{"init_std_down": 0.0, "beta2": 0.95, "final_lr_fraction": 0.0}
Below are experts of layer 4 (counted from 0) of a mixture-of-experts language model. Rows are named router (the router's row for the expert) and show model dimensions 128-191. Each number is 128 + 24 x the weight over its row's rms, rounded and kept within 0 to 255. Numbers have three digits each.
After each expert's rows: "mostly gets" lists some tokens that are sent to it at least half of the time. This comes from a sample of Wikipedia text that the model never trained on.

# expert 7
router:055129164162151125129148121201104131097125138139113105145107157156132079113118126140121148112160134155118135132125136141150127176100123177123118124124121135101122126108152124136135138109091109
mostly gets: "6", "5", "4", "7", "3", "8"

# expert 8
router:106138147143117085157112114244168115140184120133124123132167154122096123130110091142087139132157114117149117141170110195150130179121148132122086144178091124124144110158134118097092122118096124
mostly gets: " to", " from", " at", " by", "|", " in"

# expert 14
router:080118152131094142103118118121113104130115146134112127133135097130137126120111131102122162157141101147129169141150118145202180177140109163133152139136129143080154126075142097144121143123176178
mostly gets: "son", "za", "ville", "ani", "ana", "ić"

# expert 0
router:098087129123122142121111170198094112113157152164151130148099110147093112113136117124136136100136071123139125109174102156145123123113104152143083136157120143105163106111111135159133140138152166
mostly gets: "),", " &", ",", " and", "\",", "',"

# expert 12
router:131146149092123131089135157118112153130130157158159097119168108154177135127106164133148116111108124129155113144114098172127159123138124108143124130099083137091149145124122106091135140149106206
mostly gets: " a", " another", " same", " second", "year", " largest"

# expert 5
router:112131142117125149109125156163141068155118135103170136125113115126150143112144143135138116106087118137131160142164135158154114133132173087124119131136093135103139081129113143166147142085149112
mostly gets: " has", " been", " when", " where", " would", " became"

# expert 10
router:078103166109132099095121171112076126126144123126112098174110096164164132145113150101105172114122080155147141134163096152131122157166110168106121151169101116090172138127122065168144166140117125
mostly gets: "ić", "ville", "za", "son", " Japan", "idae"

# expert 11
router:135115126117117119138115163131113124159175118118149114156146080141139124124161088109122124116148122145138130147121091102145155143134102126089157147167139155145154114125128124104117127104107141
mostly gets: " Championships", "weight", " students", " players", " Prix", " African"

# expert 2
router:087128124145113102121117176175115110104101114156137099163131120103165140093141140132151152130128124153120137103124111158127157101103120110106090095116118130106167155129111140125136126116099156
mostly gets: " the", " The", " was", " is", " his", "The"

# expert 15
router:122123155142146141101143113132120128124151112142114110152079134148124132109101108145088174144154096110132117171140119143140111151133102162114116154126145140104116119130115110155126126145091164
mostly gets: "″", "′", "°", "_{", " JPL", "TA"

# expert 1
router:134133117100132114089117173131139132141089137172100110127117163089148126142129187115116106111129108132164130105135115129140165125112140090150132122104082109098149147139140128066140121141134138
mostly gets: " he", " she", " his", " their", "He", " her"

# expert 6
router:135119147155147085129089159153130116143111095136130124139175122106181125119140164110108145121118114143098100111088083108111128101073070103121157115147134135112147153122134096119160185074154120
mostly gets: " that", " which", " =", " who", "\"", " September"

# expert 13
router:122132162172132131095158121130160136153131083173114119139140125158149126148181149051116164173157097120090160155128129124117132130092172124148133099143158132128177119115128119129085094162119081
mostly gets: " two", " three", " no", " some", " four", " all"

# expert 4
router:081128140110154085158062131188094108145128143095145139122143122165182108118114138123168137121133107148147126143133134118190142119138118105111119131130132130068153125125134098142123183081128188
mostly gets: " JPL", " MPC", " −", " +", " %", " ·"

# expert 9
router:117133119122103115112113164123115126143130122147139096140071109160135113144130155139120127143131107077133182103145075162130145082117128153155168111143141146072170150092106147144117121144126119
mostly gets: " San", " K", " Sch", " M", " Robert", " Sh"

# expert 3
router:117139118123141172123097166150111106143166105159107084121143129119116142106139135126102184106131113129126120103151101108130101159155162151128169092139113123160130092110098154150113103090128111
mostly gets: "\n", "==", "===", ").", " ==", "."